Weights of a small mixture-of-experts language model, trained from scratch on English Wikipedia: 4 picks a token.
Below are experts of layer 2 (counted from 0) of a mixture-of-experts language model. Rows are named gate (a neuron's input weights, with its number), up (a neuron's input weights, with its number) and show model dimensions 0-127. Each number is 500 + 50 x the weight over its row's rms, rounded and kept within 0 to 999. Numbers have three digits each.
Before each expert's rows: a language model's description of what the expert responds to. This comes from a sample of Wikipedia text that the model never trained on.

# expert 39
Nouns in biography and infobox headings and fields, such as Filmography, Personal life, career, Born, Country, plus coordinate units like °N and /km.
gate1:538517544492540500490588526512525560526532473513500545456494331674519525436580476479505544490489479507566448464536466534452486577596500539437414490476472508524509422417478467542578527556502511521479545469518435541475527540527481415525498517576529516442548538501438454501568534553560549462398516507542528472395517522517416580425494478460549577449519522467492574434551608532434504500453
up1:523528479543558522521483500515567530490548517560455563480478392501603555492522541474554497556567528464566451525433353523504515586500530516561468513497425521491466509392509581471532579577469492532436463501498530520472568551487486485523466536446486534542560476536455493557477555555493536485445467499520464559528488424550450519449474512517481504315548541465575525532432659469395525544441
gate2:446532510403531555546619537543446514497528565569488537528545517497519439550444533490449498432472456481443525525493572476454617462493544445438651446479502461457552525414542468567406378537445601534530547437430503439505556488501508457590510467389539490475510504539514399523467460485557479473504432539546546430454432569520461515505563532485503513528509503453410444487419490502514504484493
up2:438515446539502584547516550470421529456489493473570532552445526468472514508484448502452509536486479494443539486424400539446525460401560389482638390376491536442452500452558523584529446447479534510532473439518511417546533532465539539594480479441376525553489450509487465489486592501480525565568454500498560450486476534461485382591550531538467412461444469456489505489510528485428503526496
gate3:537442451587484588488545527357496529466457514529338510467512534506517470472600468541485549530476502462601545509492557493444486449574469489547405485574513556530534514428493469532489542534535412456517476489571535507463475582494427535484462468497525548539528415537533479573492467518513527438545460476502485485525488515589558575386561509554521672539429403476495515510483558489538528536506
up3:575481472495457567428564465516473520475492510481391393460526515463500565485526511486550588527435549585600644518507520510417491442501502555576474471576540535526522487475563494542585472571625510562427540550581517472527389485463475472478489453493562444561494443464439432585542485510492543557573524482506525569543554519514509483459583446526485555510431414420495499524463488488517518491583
gate4:522499525450494570536531590612472489454478556537558403483542501446484465385478494480463538560577416563450510509458464526436509494435553478469554373508547476435544458440466515591462466435448468513546513517411531531503548447502554506439588480393468473387477464513524476498460517435417539507481397511512455523478462457436493446500515492451560457387551490581476504528422504485552567458554
up4:493600502488517514502464505623463472445510554469547478513519408420472513457461576520514541452582417441471590484604441490401492382523505514509472475512514429482532508521546479574452480422450449531557474511415517504459584568437601493479534451514466468503496471562497473538591481410512469469523447442499466552548509430462491487445555559454604405490518591513537491547502417495529609488490
gate5:603601394582564491496573518493492462462506523558545511544531488527517564415497479500413578551566510402487507429442447453545470461540464408484508495467492453552495531600457512566477512525434509489495387573469430432502478567510483498430490575477562414507508454592493477536512514568525468433568475488563481532521436525464451461463547559571533565525500493448566549479482495538594472452620
up5:471527473493552514485599570402537500421569477532490505542505482458511465411565434497457561495549462445498503457419503506494450499526483419452423493523512448524581525503531463493439536445433443384513471525442454404482483503548513541440493567552497510460478354496506539594529486522563431468457521479492506523616377531484487461443503613509601588495472532461493515464481504455589453421557
gate6:432534505450475560527460474533461465461477608463483448494541538487532450552530488509455504551584501574488565542504464496561461527502583514484511459591540657456567478548466536485447516427455490471416583533555453428570494376509440584431417415495607606549545483506423508538483420454501519544477477477515525465586504510494481529500568523503585446442491490499514524509529490609441557495532
up6:409482491384449492480484484535488512531475611503465480506521533472539452499466505512434479608616567520507527458482419502593491507547566553534561498482542555463511492473456523565426469471569459431417541493618464450488478472535469426449483448516563539534474558502517451539504405530582534605412547521500507525576548480510501578574521635539591514489423456540509534470539484587501515515447
gate7:553462496421490534448550548405436429442493527533446502520524496472554486451502631500484499389538560488478430529450599560504465422576532470538346556575563417472547559571435494416491486430495469520474465529539453543469523514475538493579497527501546452466546469477564514472546496485639528396497474489475422480512506482538505550470500474528474517519384508464592587486453517526548518478473
up7:580449580424465490499545544401509530581471505548508478542469541519538531438518527422512537457548606499419451457428565492482630508586514535527397587485453483450496550472495499461519534476521476488439488456530468505411488596567457473510522501469510574424465443503579441509485466545571483475496541516432404457465476527535598519424522460545500498486470552378582560547429449521548448498431
gate8:520532513461467501476496419487542499503483432582493504507449477604534465525469553543555421474539526584585467456518398599536553505459463436489594522453495446532531499456508453459560487605515546542512437488496515451526500539510479434560530482483625582464435488573481444505498457485436523472478492399481470486564562446545522425507528393551530491464500503482538395609448584594510474454390
up8:485567528473452454436512423435558486550463392507423531427496432559536527492554527492491463405532533584563455448516447452480493534556495550526528526485474569560532498591436493469517451509509483541487461467596425473406468565499461440404507503591606608499449503540428437481515518482587486475474502502436458551541492482518495489444496389507514596576577548447555434563477537590488468486467

# expert 63
Capitalized word beginnings split off from the rest of the word, as in Pro-gression, Bu-ilt, Sh-uanggui, O-gata, often in infobox fields; also extra, per.
gate1:530544475465409559454521494560476421556638513572453523567526512507528544551489472448449574501538486566531495491496534375480451524470541471531503559613551495524524478502456483482518562440554479428478516458464466466532589511465532507450565647467552430549580508494503451501507528415579501480426625522485502534462584545432407495539538480485495506517557493435457493451498425486381498474553
up1:482511535514424496539481466512528355523605522526486518514525493398507505465566459451533552483432503561527425492447536444528448518491566495553526584566447481472550506478501492473492512446564462439577533528449439504483562496502519589492541583480550483600545494435476444595552487570488525422459583491421504583546553518442439446543556498447437496472600534418392529425503449549441446487569
gate2:401475435504453557524526502449435538559472509444537403522501434523447507452437528441485500489584556569515588414523554377484497537607591487506531449514494481543562498570504492506484504555479483494491585538532483501503532613385474526452450487471552471500522583522555493437422442430582590524435522419470494411444538500541459549520457509527572534525504431445511454499579454452470528418536
up2:438500551521506557471518488442423571557569543392483483613513484510472544562478569528524525460545462561511500460546535453527537499441473587472495468511503519628514505512447515458490420566443530569558548471553555437518441502492408525479458561534607584428518457520535542417455498593521576562451584486566448453570561494536550509568492567429505526549509431541478400508466552491425461528508
gate3:500483524529414461475504548435473544546458490621543537475492501509537559368510446526375490478485490509609471455515526399568490493592519532569515543558502578582528510548444489621449507523555395495493460488481552462509463530387496554489481524458493513558490547511495370516425440517623451540429544492519505463440536480495462554464436419525538522447526498536461554475512577486511462446494
up3:479498539542476362487481538439558494560495461488511552521479456492494571419520498524402479470529494504603454445451502434533474471572470508559475498507484550523500532425496534559516572514569441406493513491535573533569465507451551567467496467453498654475490574486423400474440438543647451589447534547497481530461495452504532576439421473509515499499574458473527564434470577510428481522559
gate4:530419609543543607563498528585512456522424465586481436523558445478548513381477521475450427621422584474497445472450440467458519477582533500399452498513449517525544530483451537501533470495479528546469506467569496455504515517510379579439461490458483491497548583415451505495573431475491495468425517547555488456536555473455570600470465409500477551518564503433542565502517497512552491453454
up4:550517524523517590607543471538525493478466450536477494469492422394588487421465467472520480592415481453507446520471473492513510471599520515510467558482439479534600478461520555449514463558525546536484536433520458431522558528525372543465500482448416586403495556415374449525577447412529547470477494477498558440508473517547593505515481450460462448443540515436522517494442549510520539440390
gate5:496463429515479540532392520526446457531522500448541494479486569478478544507437504488506530348579480479518471461543484428408490462573565468475468538666518579518478402548447452500465440514475424452521531476510456494476531596469547532505434479535525513486466517483516497506431481435555531450527436431499458529468522457589492562452504376453455570552503497550383481505612412442513537507468
up5:533504584506445506512621594538396488528587590501475495498498558499539446476490468508469413412485569547466560371495541451588477502510473520503480523499575446488544436445462539571564482554560538529491519496512509478506572545513473424441418532491533403500505556523395543461574597478527458490482545475579473462445519530463425555486466523502418482478471442483499467496477416497392550394468
gate6:475510505515456505444494517474477489491539554561468419496585530496457553509519522512380579508509443531532501374464483521489500501516540371458479512542508470496553451548558441559589442507444473472474467509515473413541577479496596476488474565508496607531498534436485505477494575475589395499496523335487505477464588455532554411492503553492542452561546457491504502375617460575499519511529
up6:468492473478419476461474491494502536520536501551497410481580516441449566503535533550453537606439468517519530400531462506506474422517586430476451539515442464462572493525530492608564484504452480462489550485544554423428579447483569481486502503482448571571527551395441497476449590493574442502498554347461546484479599407518504479541514528513563423563579523524459491433583440570521497500517
gate7:509490576571426529471558524490514471450609615465569460553484578544552533454505500553471516523567541547584576457490560451504514478556501481502523500541561564484485433493459541499521480581476437538509547561492558447453515500487547461517528515466506423466615592520492492430433487421621559512492464486389518507479472477488450495539432478618516508507421477463506493468473380419424575411473
up7:429431548536482556492553481488467515536516563532479454510590524434636410462539492463497464467477477486483569473476520436438501448493529536505428546587508506454524427503566562560422533560363464540452459533499584514445501605466482513444598581558501476566564504593516520544559580477543589474512490468458460439520545562510463582416467463555503563517497498553476464490453476480385539502484
gate8:615447506493504547460564503441389443497565496482485380595455478583514483451428555573426419503556530432441530510476476411508505508505541494473577592524523581521549467542504511494433459537500492462553488478597445457533518516421544526444518516457526519508511610495544492536449526500627556515443557467491429430486450617474461521432495533482532518539450518576418494500446434502463534441455
up8:499453452516486568483611507524442488553591481496487474571522458499544438453502448496525495450554575472533523546582549447497454538490545521494544503511515389530579546454493563514562477545531495482557464487453521554443569555543544560428442566504465411496582476458522507557477511395532474543548587478443575555495544513538394476587511471439543467615537414571373545456528438534450454526525

# expert 54
Early word pieces right after a first letter or article, as in Pal-g-rave, Pant-her-s, Perm-anent, comp, def, bl.
gate1:493442516422482582510523438437526552463490530558568545602531469528594473408474477551445456453475561423521497482480435482587508560532423407531487471485538498462561465539514471570464522541483533376604477466539503499451511627501566473452451539530477425521466513524541526358526488505484525446501478467488453450492430571511451518398416534479544538533479489500524434569517391545414518514527
up1:508496501407475532526535409427507446476488541497565499582499404523568548540474575565493404448497529430536445465381477535510534430557444496510504511567578525537551505489520437469478540550468569464555429463518429439449498543496603479387473538528453451448437438446492551441576582485454447441549473530474409517491478528543473531426513551444486478450382514568555496518528431519567495508566
gate2:582448437499466486469425467500502498450446504585517382531491572462496453449460452469551502489476442553553472521558563458493551539558497479398525507456550446592506468572524476550434390469562561573445493470470495532454531574566453463469539569501567557452462482433426498493479563551489510558420491357514533436557576469421616419493455560463512556439497567467497518526480476537502525507470
up2:511486523461466492357448337560450501495519593517546364640429532477467447478464447518439526471448457533542531478538537504506506514542578504461423562531494482496471481563457470549443476471483604591451556449511482510476491546509510537439489509486623543543537503503500598458467552574503529536457469462449596509480568503427499444480474540460548518449456476511486521538433475579492574501451
gate3:511521451541441572546511633476549474468487574504526496432435567476474608514540435406500541481481536530517425478500508527497502498477506382539448463461629468532470522550447520524453541577491463545511381458473526564466479529547548455452487489478478551582494446592447472549522590499484466600590464476485430614420551535488541503512573426472428460467541572459543470569493551535508494474473
up3:505410486497485585452499565468484510437525539612509453488490487514474563475525486495437501473510500375484468389498538487504480497557428411444473430452615494479516456537399522569391538537489505490489429429518519491576560507517511434492503513496530529511503511531513455496520564455571507530600477450397391541448487470471488468439595389495470491448567541508481618523502537568538618498510
gate4:442412522355552454536484441406494471508516437452544489597530533437389483493493518484464501470453534481443613552533546470451566503543401550552531533504464577402439541488427452510499558475514430521462505546505542446434516500448518554475575469425447585430502507598516572435461418518528524471422538510508457554469463477488513470476478586488529451458458459547400455562505480550526564493483
up4:453410555389609458482486471427484486506585458522548484487497453495410558436549472462444542547474584543505563529471537505489530534557492562512539498490485538438469545442374441454511536447538398438476489592557528484462622461411510458435533544448491601428511543541501507503507516492547422385404481473461428611509491484473483441480519569516479448498496460491431474436495496540518538464519
gate5:417488607560528497576495464495500616525504526481557431582425530554518576485481545528522598462551543464604458520515469495552417514510507507534436565485444471548497509571516513530598521518577586493547435478510550520500553486512558522398517486519433481512419521369474509522562529508484581515483622513510466522448427470475587579456446616511464514485582538497549517544532556446455499462493
up5:383433578480390476548504484531484579546463544449571498522401562501529598552506471445494570502477627528592474478500452491497490509586483536479451595531435592573565541586483531533535560504590540506499458457473520470495516485429460553442504489542540513458512472394518560433522501518558530533407573476485495487480494500478595558453530620455463535563515494462496503501520464475495425415534
gate6:498537439443366462463462580493470486369528426519535471580459398561424561529573494484445592457497533510486526508475551463538443511541520487494535493521515437536576406504546456427486437540531519501437419454478464487504522519496483455568471488469527541595562486468463387513531440432514490556452513441488444433471485499418428436486511430511534543445473499475438609581459510546413533521424
up6:484516445347423559466458499484488547368516426487506446575447462544412549508529511444460584450435483482517501543524535442558596493476558451550509539464535475486626465496482418428546451540528524470428447422449561487477520557505561471542508521461581572573547451509437412539523498479519479572502553439444423487523476498522516460493521460464516554468478519462401589544462473565421485534482
gate7:440502451456459539464594530525498524495616385484450528634492494457492544524441476508439511461447573580522529509458482501435470521523519507480489547516552621446477454460476483484474458490475519525484468578521471481440529561587455441481530469399564466489473498434609567425551517562502467457482488525489502458621581488522554420532557532495462487569546542460509520447401574505412515481619
up7:484514438446528509410535509570509541488554497403517476580394543511429533456482539520538538448495506505496576551512491554451520559461406450505424461463470583428486468514507503509476464498528494547610494544484436482462555630576548481464552465355476490428508438544533522497570580512456433497495495472551552480530530495498562480460548550409545493553538567467537530482377485608474598501554
gate8:549482495539485519511507563509564462611504514414432433591497527446538542549520582568508554539511565533514506468445486440536467535587526514521534515606593562484472510542487531466463553467526509502481574508523459414537541524520467489428480482570492530491495520505650445541390509551552455620471523396476493510446461475543496491515595495461534593472601411431510524527509527540412537577442
up8:535525450519508485448413473559530412645450546419508518589560492428536531554531522559530534496440540464602469511536449503516460598483545547488485551555533568509416544477487526453524509469557516537562543541534545423488520538508476482408534508554578512485445433495508450521395538584535536482474519348487530613457529554527511548514570485454529518463586448427523463506469538534410498564481